Below are experts of layer 6 (counted from 0) of a mixture-of-experts language model. Rows are named router (the router's row for the expert), down (a neuron's output weights, with its number) and show model dimensions 0-127. Each number is 128 + 24 x the weight over its row's rms, rounded and kept within 0 to 255.
After each expert's rows: "comes before" lists some tokens at least twice as common just after its tokens as in all text. This comes from a sample of Wikipedia text that the model never trained on. Tokens count by the router's weight.

# expert 9
router [141 131 138 146 157 144 123 113  67 156 116 115 130 163 171 125 109 120 130 140 143 111 111 120  97  97 149 140 126 135 109 107 128 168 120 157 125 119 162 160 149 140 149 117 135 162 106 166  98 151 111 115 126 138 140  78 138 101 164 151  63  74  91 100 146  69 141 142 109 160 149 153 163 119 118 141 151 151 104 113 121 112 139 123 179 133 120 125 154 166 121 139 147 166 120 158 140 113 120 119 135 101 112 125 151 102 146 140 135 172 156 123 119 116 118 101 158 150 115 149 111  80 128 120 133 167 124 171]
down4 [145 155 111 142 149 142 124  88  90 134 122 160  88 131 112 119 103 149 114 107 121  86 137 184 105  95 159 148 138  81 147 134 113 163 149 114 116 142 106 180 154 121 141 132 133 166 103 116 100 154 111 173 135  69 135  87 118 132 112 115 124 112 134 131 142  94 150 147 112 136 136 114 100  87  91 139 114 130 136 108 128 118 151 129 148 115 172  91 148 148 113 142 153 130 194 132 126 143  88 103 127 117 153 117 111 144 115 146 155 128 144 107 107 143 118 155 156  85  92  89 102 125 147 157 154 115 100 140]
down5 [144 114 132 105 158 136 130 115 115 148 106 132 149  80 175 111 124 104 140 103 140 146 122 113  77 124 156 122 107 135 117 126 104 116 149 142 146  91 126 127 103 127 141 123 130 146 134 160 110 179 150  83 152 165 103 169 121 116 101 143 143 110 158 158 135 129 101  94 133 106 116 202  98  92 138 104 105  95 123 110 156 127 134 104 101 118 156 151 113 159 140 154  92 135 114 181 133 139 126  85  61 118 142 131 114 125 157 115 144 143 149 133 114 111 133  73 115 158 146 102 101 142 144 119 138 114 149 163]
down6 [126 138 174 183  91 155 121  84  91 159 131 132 132  94  94 159 149 118 127 139 103 136 115 141 124 126 183  80 102 109 115 151  80 109 121 120 160  96 159 127 108 132 136 126 143 111 146 136 113 104 111 131 136 120 132 138 105 133 110 127  97 118 140 107 105 149 105 136 126 108 144 137 142 159 141  98 166 166 107  74 164 128 114 117 166 110 117 161 125 117 121 127 117 118  83 129  97  92 147  76 143 173  92 162 149 153 148 115 150 122 121 160 136 166 121  79  89 128 131 122 107 109 109 101 146 138 124 131]
down7 [130 145 154 124 143 161 121 166 143 145 158 110 180 163 120 141 134 152 100 176 113 152  87 137  89 129 130  96  94  88 158 141 148  97 150 105 115 118 170 153 142 135 149  94 125 131 106  80 135 107 120 136 129 143 111 152 129 131  78 112 147 145 104 124 101 126 125 142 119 110  97 143 155 107 145 168 145 157 121 118 167 106  90 108 137 104 106  75 141 129 149 128 133 126 131 108 105 117 146 140 169 157  84 120 116 136 116  89 110 120 121  67 108  85  97 160 119 153 107 122 152 117 143 112 157 136 129 159]
down8 [110 130 107 108 129 133 150  88 130 159 158  90 157 126 154 146 120 139 107 157 107 170 123 109 108 151 168 110 140 157 172  92 104 156 119 121 180  86  98 139 120 143 130  95  90 161  93 136 152 147  95 111 155 152 137 116 126 109 151  90 157 124 148 132 118 105 149 119 150 133 133 116 146 130 147 132 113  97 178  97 115 132 116  97 154 130 136  81 164 117 130 114 105 151 124 148 122 102 151 110 102  97  99 106 142 119 153 176 121 114 167 153  84 144 126 136  96 102  96 124 154 143  92 126  98 150 103 101]
comes before: "\n", " The", " In", " He", " It", " This"

# expert 7
router [132 111 130 153  94 153  94  97 109 143 111 133 120 150  93 152 160 137 164 160 136 117 138 126 120 128 141 118 126 111 118 125 129 103 110 136 124 163 156 108 110 155 139 152  83 118 118 133  85 110 156 102 159 160 145 134 153 134  94 126 109 134 162 116 130  99 128 128 130  87 119  57 137 164 140 140 157 149 113 151 114 114 128 139 152 182 166 129 134 134 100  90 167 122 114 167  81 105 167 169 159 117  84 135 117 149 161 131 153 102 143 128 106 132 160  99  87 143 125 150 118 117 151 113 151 184 114 130]
down7 [ 97 107 157 126 138 131 132 153 136 161 126 152 137 117 124 107 156 150  97 152 162 137 159 153 159 151 116 128 165  81 155 134  95 122 136 138 103 124 104 128 167 125 179 146 139 139 118 113 120 159 160 124  97 130 178 112 119 146 130 149 144  82 145 115 119 141 147  78 155 102 116 141 136 104 131 125 134 136 139  89 164 107  98 131 140 101 115 137 156 105 137 150 158 125 182 146  91 124 122 157 108 162 145 188 109 143 170 107 121  61 118 172 117 128  88 134 119 136 120  94 120 158 144 129 110 120 156 119]
down8 [148 163 124 139 149  99 139 141 134 115  79  93 108 124 110 102 156 147 132 112 133 136 160  66 163 134 117  93 149 115 146 149 134 153 113 159 144  96 132 136  90 113 125 138 143 147 137 138 168 129 136  91 148 180 157 146 129 103 168 156  97 169 134 152 124 130 142 106 118 102 123 129 156 132 105 162 132 145 136 141 109 126 121 172 143 115 158  76 170 146 132 117 181 124 148 159 127  90 144 121  96  98 133 102 112 121 149 128 156 125 175 154 161  78 125 133 145 147  90 144 146 106 130 134 124 109  82 138]
down9 [119 144 121 107 134 167  87 120 174 150  99 110 124 136  94 150 114 124 184 156 135 171 120  87 175 132 130 118 125  97 142 151 124 106 123 119 154 117 139 127 109 146 164 160 137 125 158 123 127 150 104 138 145 130 136 112 134 169  77 152 126  85 157  88  82 165 100 105 144 109 125 135 113 142  98 106 124 176 120 127 135 130 146 135 143 161 106 100 123 169 134 130 120 140 139  99 133 106 141 173 157 182 138 122 123 117 123 154 165 150 147 150 148 156 113 100  92 145 153 107 134 121 125 158 155 105  83  98]
down10 [134  95 124 133 112 164 152 164 135 143  81 147 151 133 125 125 120 133 163 136  78 136  98 121 162 139  94 145 115  98  89 171 140 131 103 118 124 155 127 146 117 120 155  99 129 146 132 139 138 170 148 145 117 120 110 170 151 153 126 132  96 172 154 107 159 160  88 129 150 165 118  88 130 139  99 134 157 126  91 136 152 150 126  94 132 114  83 137 125 175  96 111 147 118 127 116 113  84 134 138 141 109 138 121  98 162 124 106  97 145 145 146 103 148  74 129 130  86 121 165  96  96 142 105 146 155 116  85]
down11 [150 121 167 122 124 179 116 183 118 158 164 132 112 137 137 135  73 136 128 139  97 136 121 148 135 108  92 100 147 155 145 128 148 102 107 177 125  82 137 137 110 108 144 120 146 152 150  77 113 171 102 132 128 109 134 177 134 135 116 150 138 114 133 124 111 169  93 141 122 112 135 138 174  90 145 149 155 130 144  96 109 145 131 141 140 131 143 165 114 129 162 137 140 147 178  99 139 107 108  70 121 145 104 152 121 104 121 114 162 135 182 188 126 122 170 129 116 129 131 135 121 105 111 126 153 114 129 103]
comes before: " |", ",", "s", "i", "ed", "ing"

# expert 12
router [131 147 131 115 132 129 103 100 150  90 128 123 156 143 124 166 121 135 167 141 141 153 129 135  43 110 116 138 125 131 144 141 134  90 150 123 137 139  71 127 125 123 170 186 134 129  92 130 126 189 148 114 156 141 108 112 187 110 123 171 112 115 146 169 125 133 131 131 158 149 118  97 163  83 107 124 154 139  94 115 126 135 144 115 115 187 148 157 106 139 152  93  93 114 141 158 147 135 120 146 110 133  96 110 105 125 118 117 129 128 113  98 123 152 114 126 108 149 106 108  84 150 155 105 108 121 151 111]
down8 [144 107  97 135 128 120 105 126 133 107 103 129 139 121 141 148 113 103 122 102 116 162  92 153 136 134 124 129 117 153 115 187 135 128 186  83 115 135  83  76 131 165 161 112 142 107  58 138  89 134 160 132  82 103 151  94 152 115 154 120 108 107 148 127 132 116 143  98 162 137 151 111 134 119 146 151 110 149 132 126 139 101 154 120 122 180 118 127 162 146 121 126 127  94  74 154  85 134 131 101 112 120 162 156  95 132 129  96 131 118 173  88 144 155 161 116 129 126 168 124 102 141 126 139 127 142 138 114]
down9 [162 146 121 137  91 110 179 110 145 191 146 102 118 132 127 151 130 115 137 129 168  99 108 154 105  75  89 120 142 163 125 129 154 174 101 127 147 103 109 106 105 190 151 161 129 150 125 160 133 135 129 122 111 124 119 111 103 145 166 114 131 114  99 162 135 139 129  96 159 119 123  99 159 124 121  80 139 161 116 131 106 113  92 119 117 103 146 138 116 135 129 123 111 148 161 140 145 102 149  73  88 100 134 110 125 134 137 127 131 121  87 138  94 168 152  95 124 169 137 125 126 182 119 118 120 102 104 135]
down10 [112 113  99 116 100 108 114 132  90 137 156 137 107 112 122 170  78 125 134 156 149 142 116 146  87 160 138 132 138  91 136 116 134 127  89 132 111 141 105 141 108 120  66 129  89 101 107 117 121 117 123 110 129 118 119 149 166 116 159 114 144 155 117 143 144 134 177 132 120 115 126 100 108 172 114 127  97 134 118 120 161 145 158 137 136  99  80  98 128  95 162 103 114 153  75 136 120 113 147 138 176 150 133 120  95 168  78 157 129 148 151 146 130 120 145 134  86 122 131 205 130 124 146 144  92 121 104 125]
down11 [126 128 128 143 113 145 124 106 115 162 100 119 118  93  85 135 173 114 150 145 105 133 111 114 101 114 142 139  77 113 121 112  47 148 104 156 136 149 143 121 129 118 124 116 118 145  86  79 115 114 108 140 107 130 111 129 173 141 103  78  94 148 131 118 109 113 160 158 105 128 143  64 136 143 154 129 146 129 101 154 107 118 132 128 111 179 156 133 110 118 154 113 168 151 152 114 161 159 120 166 141 126 126  60 147 116 127 113 110 132 110 149 140 115 143 155 143 149 151 138 141 133  82 132 114 126 174 145]
down12 [ 92 148 148 139  91 125 110 178 156 141  84 118 134 123 104 162 146 118 125 119 168 154 173 128 180 119 113 133 146 103 154 127 126 135 113 162  94 119 113  80 140 138 133 134 121 188 137 120 147 169 135 126 122  94  94 137 156 110 161 152 120  94 142 160 137 155 101 126  77 121 112 132 129 134 167 119 147 145  98 138 122 131 155 138 134 143 170 170 129  81 116 148 150  88 147 126 131 174 134 163 121 143 137 168 180 143  94 155 116 120 130 133 156  95 147 139 101 110  93 108 133 146 142 125 133 124 130 149]
comes before: "|", "-", "\n", "The", "==", "A"

# expert 4
router [ 97 161 122 146  99  87 104 117 118 124 133 144 137 167 172 115 146 109 110 117 140  93 145 156 141 135 120 115 153  85 128  82 131 123 116 144 149 157 125  91 122 154 120 110 136 122 110 106 128 161  73  81 111 124 117 137 104 103 142 139 113 139 158 118 112 126 122  89 103 148 188 108 102 142 150 144 113 105  75 157 118 191 106 132  89 136 108 140 187  98 155 129 150 156 132 105 104 135 110 104 146 142 140 105 115 131 108 124 122 115 134 145 100 123 133 121 179 167 130 179 152 135 158 144 139 130 131 154]
down7 [ 88 160 111 104 107 109 113 135 123 145 134 113 146 137 162  94 149  91 139 113 156 136 104 120 115 150 138 137 145 177 141 124 146 163  92 105 158 135 142  74  99 118  96 156 165  63 149 152 151 160  82 155 146 113 100  99 155 102 134 101 115 168 101 146 134 117 101 127  98 139 144 105 107 100 100 120 155 139 176 132 119 136 150 145  98 150 152 122 158 149 159 124 107 104 127 136 103 153 154 115 156 114 112  96  90 118  99 124  98 111 145 123 113 163 136 133 146 102 165 123 114 103  93  98 112 113 145 145]
down8 [162 118 127 150 130  87 123 169 127 123 127 139 142 145  93 128  93 180  80 101 168 125 106 115 107 119 104 124  96 149 126 125 161 101 121 120  87 133  95 132  93 107 132 128  95 112 140  95 109 108 114 130 129 105 123 157 141 157 118 111 140 115 116 140  81 146 131 128 128 129  99 137 156  77 119 118 146 131 114  92 160 103 141 140 111 100  81 101 161 121 202 153  93 129 134 137 169 147 113 109 132 160 135 129 130 111 125 120 141 165 139 101 106 126 144 107 121 113 135 129 169 107 166 186  95 148 111 167]
down9 [123  87 122 113 118 153 165 136 129 106 159 123 115  99 105 166 110 140 117 142 120 117 140 134 138 150 170 112  96 137 127 161 110 134 129 116 156 150 143  74 177 149 104 127 121 116 139 160 124 116 142 148 138 103 144 159 100 141 137  86 163 114 152 124 145 136 110  98 141 166 128 108 124  95 100 142 113  99 165  56 150 133 143 113 131 151 152 136 106 140 100 148 141 117 144  94 164  82 141 125 113 127 117 131 134 157 196 135 114 125 129 104 109 143 147 127 139 142 146 107 146  97  56 167 166 161 108 131]
down10 [123 124 138 148 132 148 111  99 101 142  98 135 124 148  92  73 133 102 137 132 156  72 168 127 151 111 132 116 169 150 131 100 138 170 122 119 136 129 165 143 130 135 127 116 123 143 103 125 143 155 162  80 103 114 145 106 154 148 150 124 102 137 131 159 168 124 140 131 157 101 142  81 111 147 116 137 114 135  93 129  88  87 164 108 104 153 107 118 118 194 144 146 150 145  98 121 136 126  99 126 118 145 128 142 137 158  70  82 102 125 127 116 132  73 118 166 143 125 116 115 108 149 105  82  97 150 128 143]
down11 [159 189 147 152 151  88 131 113 147 105  86 128 118 131 115 174 163 112 142 113 128 130 114 159 126 115  66 127 144 113 158 140 135 141 176 114 163 141  67 139 119  98 150 137 113 164 152 154 124 148 136 112  95 127 142 146 111 118 129 128  83 126 122 175 148 131 116 150 132 162 130 113 121 136 105 145 164 171  92 163  98 161 123 119 129 102  95 148 154 142 143 154 123 130 138 119 146 145 151 105 106 116 151 135 104 127 120  92 152 115 152 105 108 132 117 173 115 112 145 181 165 116 150 130 149 104 161 150]
comes before: "s", ",", "ed", "ing", "ly", "."

# expert 14
router [119 103 157 114  87 102 165 119 107 156 156 152 126 123 132 172 127 122 130 107 112  62 124  97 142 124 162 130  96 145 113 109 152 135 105  88 111  92 112 123 137 100 118 105  93 140  88 118 175 140 128  98 133 139 141 132 120 116 141  54 169 147 139 135 136 119  78 170 139 182 139 149 139 151 157 149 156 123 126 126 122 109 116 122 116 115 152 122 104 104 148 142 101  99 141  94 158 152 146 101 169 102 151 128 188 118 139 118 115 131 109 151 164 136 122 141 118  99 135 134  91 156 148 112 141 147 134 120]
down5 [110 133  59  98 104 130 140 101  88 126  96 137 126 110 144 132 128 109 125 117  93  78 116 160 138 131 135 117 139 126 155 150 175 183 107 107 122 134 153  87 148 153 146 151 141 123 110 111 114 143  97 115 112 132 112 109  99 165 122 172 125 166 104 105 167 176 121  89 165 131 121 127 116 132 125 131 125  90 131 182 105  91 154 141 107 123 116 145 119 143 135 131 106 162  82 130 100  86 119 134 104 128 128 120 112 108 111 137 136 113 108 178 141 116 154  79 132 114  85 134 135 150 169 147 156 129 140 139]
down6 [106 136 145 109 171 142 188 126 119 130 140 139 135 141 123 117  99 141 175  98 126 124 102 176 145 136 148  96 135 194 155 107 138  87 182 133 159 121 139 104 158 124 137 160 142 115 134 153 137 150  85 184 110 113 103 176 125 161 104 102 124 149  71 154 117 156  99 109 110  90 135 105 170 144 155 118 138 140 162 142 142 136 101 109 138 135 149 124 138 119 141 105  95 108 101 119 155 157 140 154 141 116 124 121 161 135 102 135 129 146 129 158 159 110 125  87 117 136 137 145 144 121 139  86 146 107 126 121]
down7 [ 92 121 153 106 132 140  89  69 150 135  75 147 127 121 163 115 154 132 145 131  96 128 156 117 144 141 115 129 122 116 163 123 152 123 127 178  98 164  87 159 154 109  93  98  99  78 119 102 163  75  97 116 127 160 119 117 169 110 145 117 139 149 151 105 141 129  87 143 141 151 116 140 135 150 125 158 167  91 132 177 146 114 161 146 141 141 133 120 102 121 140 111 146 145 125 116  83 141 127 124 120 144 157 118 120 119  75 140 122 133 123 146 117 184 115 140 112 170 129 116 126 104 123  93 115 105 131  94]
down8 [104 103 134 110 133 155 119 119 148 127 117 145 168 119 117 140 107 131 128 138 129 103 105 113 159 127  95 120 151 135 123 145 130 123 134 120 121 115 136 113 136 170 141 139  98 168 139 163 118 135 145 107 136 109 128 106  67  98 118  93  61 132 130 120 125 166 101 185 148 122 122  96 105 143  86 119 129 137 102 110 137 115 139 100 159 140 116 161 148 146 134  88 143 161 100 118 155 149  77 138 155 137 120 102 116 142 148  98 117 132 200 102 149 129  81 143 155 117 159 102  72 123 144 120 122 178 157  98]
down9 [158 128 131  99 116  97  89 119 160 144 122 132 135 107 130 103 130 116 129 112 109 121  99 106 122 114 125 145 110 127 129 125 162 110 121 144 143 122 125  87 103  89 178 114 122 116 139 129  77 100 140 105 126 132 127 122 135  88 108  95 144 126 105  96 154 147 119 158 115 165 134 161  66 105 139 154 129  88 194 142 123 123 144 111 165  68 136 164 121 135 147  92 123 137 120 128 123 136 109  81 132 151 149 114 177  95 130 112 134 141 104 154  85 138 107  97 160  78 145  83 133 143 136 114 145 155 164 119]
comes before: " |", "5", "8", "7", "3", "6"

# expert 19
router [ 77 147 113 137 110 129 126 157 134 107 157 118 121 103 152 149 116 130 132 113 124 117  97 134 146 145 112  83 150 119 168  91 136 129 108 130  90 103 151 128 167 157 131 109 121 105 114 111 142 121 106 105  91 113 131 105 131 155 115 159 157 150  96 137  84 129 154 113  78 117 136 125 119  99 158 115 169 217 151 160 110 130 111 111 139  53 155 135 110 142 158 133 169 145 125 132 159 106 119 119 117 107 107 129 137 123 108  94 153 120 120 121 118 106 160 184 123 108 105 115 121 123 141 150  88 123 128 148]
down4 [110 136 106 175 101 119 129 129 167 133 139 139 146 131 134  95 110 142 119  82 161 165 142 136 136 121 163 156 141 159 128 138 154 115 156 133 101 157 108 124 138 108  99  86 123 142 142 121 109 119 117 132 134 135 132 127 126 138 115 114  98 114 154  94 156 145 116 116 112 150 115 115 112 119 144 165 194 130 165  90 131  99 119 118  96 148 152 105 123 144 144 134 127  92  75 113 127 133 139 157  47 108 138 162 136 103 149  75 114 149 146 134 113 123 111 102 137  93 154 128  76 151 174 100 112 171 159 135]
down5 [183 119 137  81 149 157 119  88 113 170 124 144 152  97 118 141 119 133 121 114 113 135 186 142 123 149 134 103  92 112 151 134 131 150 146 127 175 129 178 142 123 127 140 132 141  75  94 135 137 119 144 133 100 117 134 129 159 161 112 141 110  97  89 132 133 115  66 145 118 150 110 111 118 129 118 143 137 109 170 135 143 139 123 186 111  94 148 130  99 117 164 121 138  81 119 139 119 175 101 112 114 172 142 134 106 127 136 107 139  97  99 130 134  78 158 124  99 139 115  90 105 148 149 143 164 102 127 151]
down6 [ 90 123 127 150 115 130 160 176 166 105 115 142 144 110 122 116 156 118 115 157 118 140 119 128 137 120 107 138 147 133 145  86 109 137 146 142 118 134 145 130 112 148 162 112 163 117 134 102 124 115 170 140 117 171 124 115 169 162 143 178 102 142 120 135 134 160 123 158 145 158 147 106 144 123 136 139 109  88 154 116 110 123  76 175  74 141 146 158 143 141  89 140 128 132 177 142  95 147 142 130 124 119 142 110 125 117 153 128 115  66 103  72 142 160 126 142 146 138 132 106 179  92 120  65 152 110 137 121]
down7 [136 165 122  92 129 121 115 125 109 115 173 161 132 119 127 114 133 164 150 114 128 161 112  95 106 159 110 141 129 127 128 116 116 106 100 125 145 138 134 129 112  95 151 133 151 155 160  81 192 147 166 119 139 150 163  97 136 127  97  79  98 158 175 138 155 100 155 157  89 105 178 109  92 122 184 104 115 131 161 120 133 122 114 139 146 126 118  91 161 140 130 120 108  95 114 120 140  95 138 113 123 117 160 127 114 121  75 130 108 151 147 155 127 129  89 121 134 145 166 114 100 128 112  76 115 150 136 115]
down8 [ 74 213  99 167 151 125 120 138  79 118 144  97 124 115 181 128 144 132 142 136 150  45 130 148 119 101 120 148 119 138 120 124 125 124 118 123 140 155 125 106 118 163 153 109 115 102 112 155 110 115 147  97 118 152 120  91 120 152 119 155 163  87  96 159 129 125 144 102 126 121 133 128 141 134 109 149 114 102 116 168 103 128 121 120 136  86 141 131  90 138 163 135  96 119 112 117 116 115 156 107 104  99 144 156 123 134 145 174 145  92 135 118 135 133 101 139 182 136 133  91 133  88 120 149 124 144 110 135]
comes before: "\n", " ", " 0", " 1", " 3", " 4"

# expert 23
router [126 100 131 121 130 174 152 158 126 124 130 111  90 128 148 119 135 147 161 106 106 108 120 140 114 137 125 155 138  85 149 108 160 136 134 139 147  91 178 142 134 165 133 136 136  96 131 135 135 125 132 119 107 130 155 112 105 144 117 121 147 161 113 138  96 154 132  79 151 140 132 112 122 160 114 135 102 116  62 145 115 147 159 105 117 154 120 144 151  96 159 141 122 150 115 117 143 112 167 106 162 100 210 140 119 117 137 128 143 109 114 104 171  61 116 144 141 153  92 123  71 145  97  98 148 125 146 162]
down5 [113 161 118 151 163 127 133 143 140  85  78 117 123 150 139 126  81 110 113 167 160 144 102 151 124 147 166  88 126 153 116 155 117 128  76 169 160 119 107 142  71 118 121 117 136  93 131 179 114 148 105 138 123 163 118 161 115  63 112 101 128 114 128 147 111 129 153 136 117 127 125 136 106  96 135 125 136 164 132  98 133 150 152 133 139 123 151 137  67 172 112 164  86 189 126 106 126 131 137 122 128 149 127 135 142 154 112 134  94 108 139 102 126 103 130 126 144 108 142 156 118 113 110 178 131 122 117 111]
down6 [ 95 164  85 172 155 137 147 143 116 170 188 113 176 110 128 132 102 134  98 141 101 151  87 134 154 131 134 156 131 128 144 117 116 103 135 123 118 115 117 134 132 116  94 152 160 101 155 138 114 139 106 141 133 144  91 100 135  68  88 137 130 140 130 116 133 157 110 147 149 115 125 140 128 109 104  79 128 165 154 113 137 147 160 119  89 144 100 171 105 146 160 126  99 123 113 156 184  94 128 122 103 137 110 143 140 107 147 149  90 138 199 116 120 152 125 153 127 106 156 134 130 144 111 126 106 155 155 118]
down7 [101 153 142 127 120 129 147 139 123  94  98 144 126 153 135 140 184 146 130 155 150 104  95 116 147 155 102 135 169 112  93 125 100 126 136 148 123 174 132 146 116 164 130 113 144 122 169 116 155 164 121 126 119 118 140 171 151 154 136 109 134 172 146 151 149 121 119  98 134 129 108 157  98 121  94 109 133 158 135 149 135 122 122 107 158 122 148 163 161 108  71 168  90 122 113 119 121 101 137 148  75 102 113 125  94  54 119 125 116 150  65 156 124 146 144 130 165 114 140  88 133 122 150 112  94 134 133 138]
down8 [116 101 114 111 150 166 115 102  58 137 104 118 154 141 128 125 157 114 131 114 152 106 148 128 147 137 154 135 117 129 118 150 112 151 113 116 129 135 191 155 147 107 138 119 118 120 109  87 123 119 120 140 142 102  95  78 144 155 121 138 135  98 162 143 125 109 150 101 115 133 101 112 129 145 163 134  89 129 133 165 170  70 131 116 154 153 141 149  79 154  89 131  86  86 142 185 105 139 137 145 107 135 164 138 113 141 137 165 116 128  57 117 160 146 125 134 140 125 113 143 130  84 122 114 105 116 117 141]
down9 [161 107 160 112 117 139 131 142 151 122 134 100 121 125 142 130 148 109  89 175 158 116 123  86 131 104 108 123 149 116  73 169  86 115 144 138 130 157 186 134 135 152 135 122 159 146 136 139 149 112 182 115  96 133 106 116 136 130 133 162 104  61 158 117  82 102 118 120 157 142 131 128 149 105 113 140 124 144 164 152 144 149  84 105 154 156 150 112 117  90  91 114 149 123 175 148  97 130 153 135 117  95 156 124 120 132 144 102 108  79 107 106 111 158 166 158 105 131 133 141 106 130 121 104 146 140 113 135]
comes before: " of", ".", " and", " in", ",", " was"

# expert 17
router [135 103  97 135 159 147 123 148 131 121 167 150 120  85 130 136 117 151 145 161 120  70  97 146 179 120 123  85 116 110  82 112 177 106  83  80 137 147 164 137 134 137 123 112 102 153 144 105 171 138 126 118 100 127 139 110 142 120 140 147 111 142 109 148  60 129 106 120 136 106 134 144 110 124 121 134  87 167 113 113  86 122 117  86 180 137 118 122 110 159 137 129 131 147 132 108 138 127  78 144  94 114 110 142 141 141 149 110 131 105 147 118 136 165 121 147 124 122 125  74 127 184 143  94 126 142 123 137]
down4 [154 156 168 143 158 131 129 145 128 144 139  95 103 110 147 138 143  78  86 150 132  75 135 121 129  94 113 129 152  87 110 101 110 158 146  94 129 101 132 103 111 163 108 114 127 130  74 158  79 130 161 151 141 107 141 141 128 164 133  91  97 115 151 112 119 109  68 132 129  85 146 123 161 116 112 106 144  91 127 141 132 127 144 177 128 141 109 140 129 120  96 135 186 118 135 150 134 106 147  81 119 113 141 140  94 169 110 141 105 133 147 120 130 106 146 131 123 103 101 127 138  88 133  89 163 144 107 111]
down5 [106 165 135 138 129 149 103 169 158 160 154  96 131 133 135 153  90 129 135 152  92  99 125 120  95 117 156 114 169 142 129 179 138 129 138  82  98  84 108 117 150 193 143 109 135 158 125 135 117 138 133 102 136 155 144 129 111 142 142 137 127 114 104 169 115  93 126 124 124 127 124  94 127 120 178  73 114 108 152  49 140 136 138 139 101 128 133 135  96  76 140 145 152 144 125 142 170 113 106 128 109 132 125 146 120 153  95 159 155  94 123 158 104 134 142 132 112 163 104 140 143 130 168 139 131 113 111 142]
down6 [149 106 115 141 158 154 143 149 168 111  71 106 115 116 132  99  96 113 135 152 130 115 122 138 131 106 147 116 126 119 130 152 143 187 116 127 145 111 116 101  84 108  91 130 112 127 137 147 113 109 111 124 129 168 119 150 125  81 115 124 146 131 135 129 198 127 160 115  90 140 151 144 109 100  89 137 118 107 123 124 118 113 130 140 133 123 122 126 106  84 127 118  92 119  77 147 157 125 138 135 148 142 101 154 119  90 104 135 101 202 143 121 124 144 101 153 116  96 171 154 129 166 148 173 145 153 137  72]
down7 [119 169 155 114 133 119 126 143 113 160 111 110 131 124 114 111 106 113 169 148 148 173 113 114  99 142 120 133 133 157 140 103  91 112 138 112 122 133 125 145 141 162 129 149 143 141  64 120  63 102  89 102 167 164 123 149 121 128 166 103 122 144 127 130 132 132 118 156 142 122  95  93 102 130 110 117 158 115 175 131 151 113  90 153 109  94 154 122 158  81 136 101 122 135 137 119  93  97 169 101 165 123 108 144 138 153  98 148 144 144 144 153 132 119 157  99  72  88 116 164 103 102 133 143 122 110  92 136]
down8 [170 149 133 139 146 162 120 142 120 102 145 131 116 125 115 141 123  98 160 149 127 162 149 171 129 153 140 131 162 155 138  80  92 157  99 118  76 134 158 106 149 105 122 133 113 147 145 120 136 119 109 139 135 194  96 177 132 186 156 132 138 142 150 121 181 116 168  90 133 117 134 137 138 125  94 120  85 122 119 113 118 119 147 129 133  89 110 115 106 163 137 112 139 149 145 153 111 102 105 143 174 136  99 103 128 139 135 166 118  77 113 130 152 134 121 152 100 105  67 121 107 106 156 121 110 139 114 129]
comes before: " the", " a", " and", " he", " his", " which"

# expert 21
router [127 151 146 117 122 179 114 129 113 154 161 137 178 121 136 135 122  96 171 180 147 100 144 152 172 125 129 201 143 154 129 117 136 120  94 148 142 139 141 153 164  92 106 123 107 110 124 110 124 127 132 136 106  90 141  98 141 125 148  78 108 108 150 167 146 127 144 117  98 107  96 133 110 153 153 101 120 117  94 153 121 132 131 132  97 153 155 136 122 117  94 145 106 118 124 128 147 195 122 108 130  79 113 105 134 174  93 142 146 135 113 138 158 120 126 158 106 102  97 119 146 114 103 111 166 154 108 157]
down6 [114 130 112  87 168 134 114 152 121 115 102  86 127 120  90 124 122 138  76 164 137 143  94 130 162 122 127 150 151 116 101  99 138 101  74  83 135 142 170 160 142  97  95 131 107  92 143 125  91 115 149 122 123 144 124 100 138 113 137 147 134  90 121 147 152 132 119 106 173 137 137 135 149 143 110 153 134 158  86 157 121 150 154  89 143 153 123 151 119 152 126  97 104 146 140 115 137 147 169 135 160 138 174 107 117 186 125 173 114 105 133 103 127 150 163 150 122 128  76  97 131 148 124 113 147 136 146 162]
down7 [124  99 144 173 153 122 140 142 151 104  82 177 171 106 123 135 127 120 121 107 150  81 134 107 148 154 133 101 112 111 134 140 116 130 129 104  93 130 135 141 123 113 120 153 152 113 154 145 139 119  72 140 158 133 142 158 147 156 130 110 193 122 169 112 106 153 120 125 101 176 132  94 111 131 151 160 113 174 128  83 133 105 135 139 105 156 155 113 150 118 145 140 157 164 147 161 120 145 144 141 134 152 114 171 129 159 117 136 140 129 135 108 137 162  96 106 133 151 135 127 139 141 203 107  82 146 122 153]
down8 [152 164 147 104 100 134 123  91 137 122 118 127 112 151 133  95 134 156 138 110  73  82 100 134 151 128 153 119 124 123 114 123 178 133 139 152 154  74 105 121 127 115  67 147  89 114 130 120 150 125 112 109 118 116 131 112 106 114  78 142 148 141 121 146 129  82 153 147 121 127 102  94  81 114 173 135 142 156 150 158 135 127 135  90 107 138 140 120 105 119 136 123 123 104  91 111 133 134  92 105 173 133 137 107 150  97 151 135 128 137 174 170 117 118 171  93 124 165 173 174 121 104 132 130 158 110 129 115]
down9 [145 116 131 113 159 114 150 140 113 108 148 152  78 143 143 126  88 133 130  80 114 122 131 162  66 101 164 129 110 127 107 125 165 123 139 135 165 121 117 144 111 120 130 116 144 145 129 138 130 105 129 174 105 141  84 165 108 117 160  97 166 130  70 112 100 124 139 113 138 134 162 114 114 115 132 138 135 120 131 113  98  86 119 139 143 125  76 142  93 103 174 127 129 166 108 165 103 118 112 104  95 149 117 157 125 108 114 130 106  95 121 131 153  63 138 129 100 127 128 157 164 141 180 159 149 138 148 149]
down10 [147  85  88 170 135  80 131 161 107 122  57 110 131 139 154 142 123 138 111 125 140 102 119 146 142 151 120 127 132 142 147 127 100 146 131 135 165 140 131 126 124 170 137 133 107 148 134 112  80 107 118 147 143 126 104 152  86 163 155 132 130 160 104 146  88 140 112  63 132 119 119 115 112 102 107 127 199 115 108 139 127 130  93 132 148 134 136 138 156 128 114 119 140 129  91  78  87 136 113  88 125 129 133 128 117 135 129 168  97 124  87 135 136  85 153 171 115 140 170 149 136  94 136 108 104 112 104 127]
comes before: " a", " the", " in", " to", " been", ":"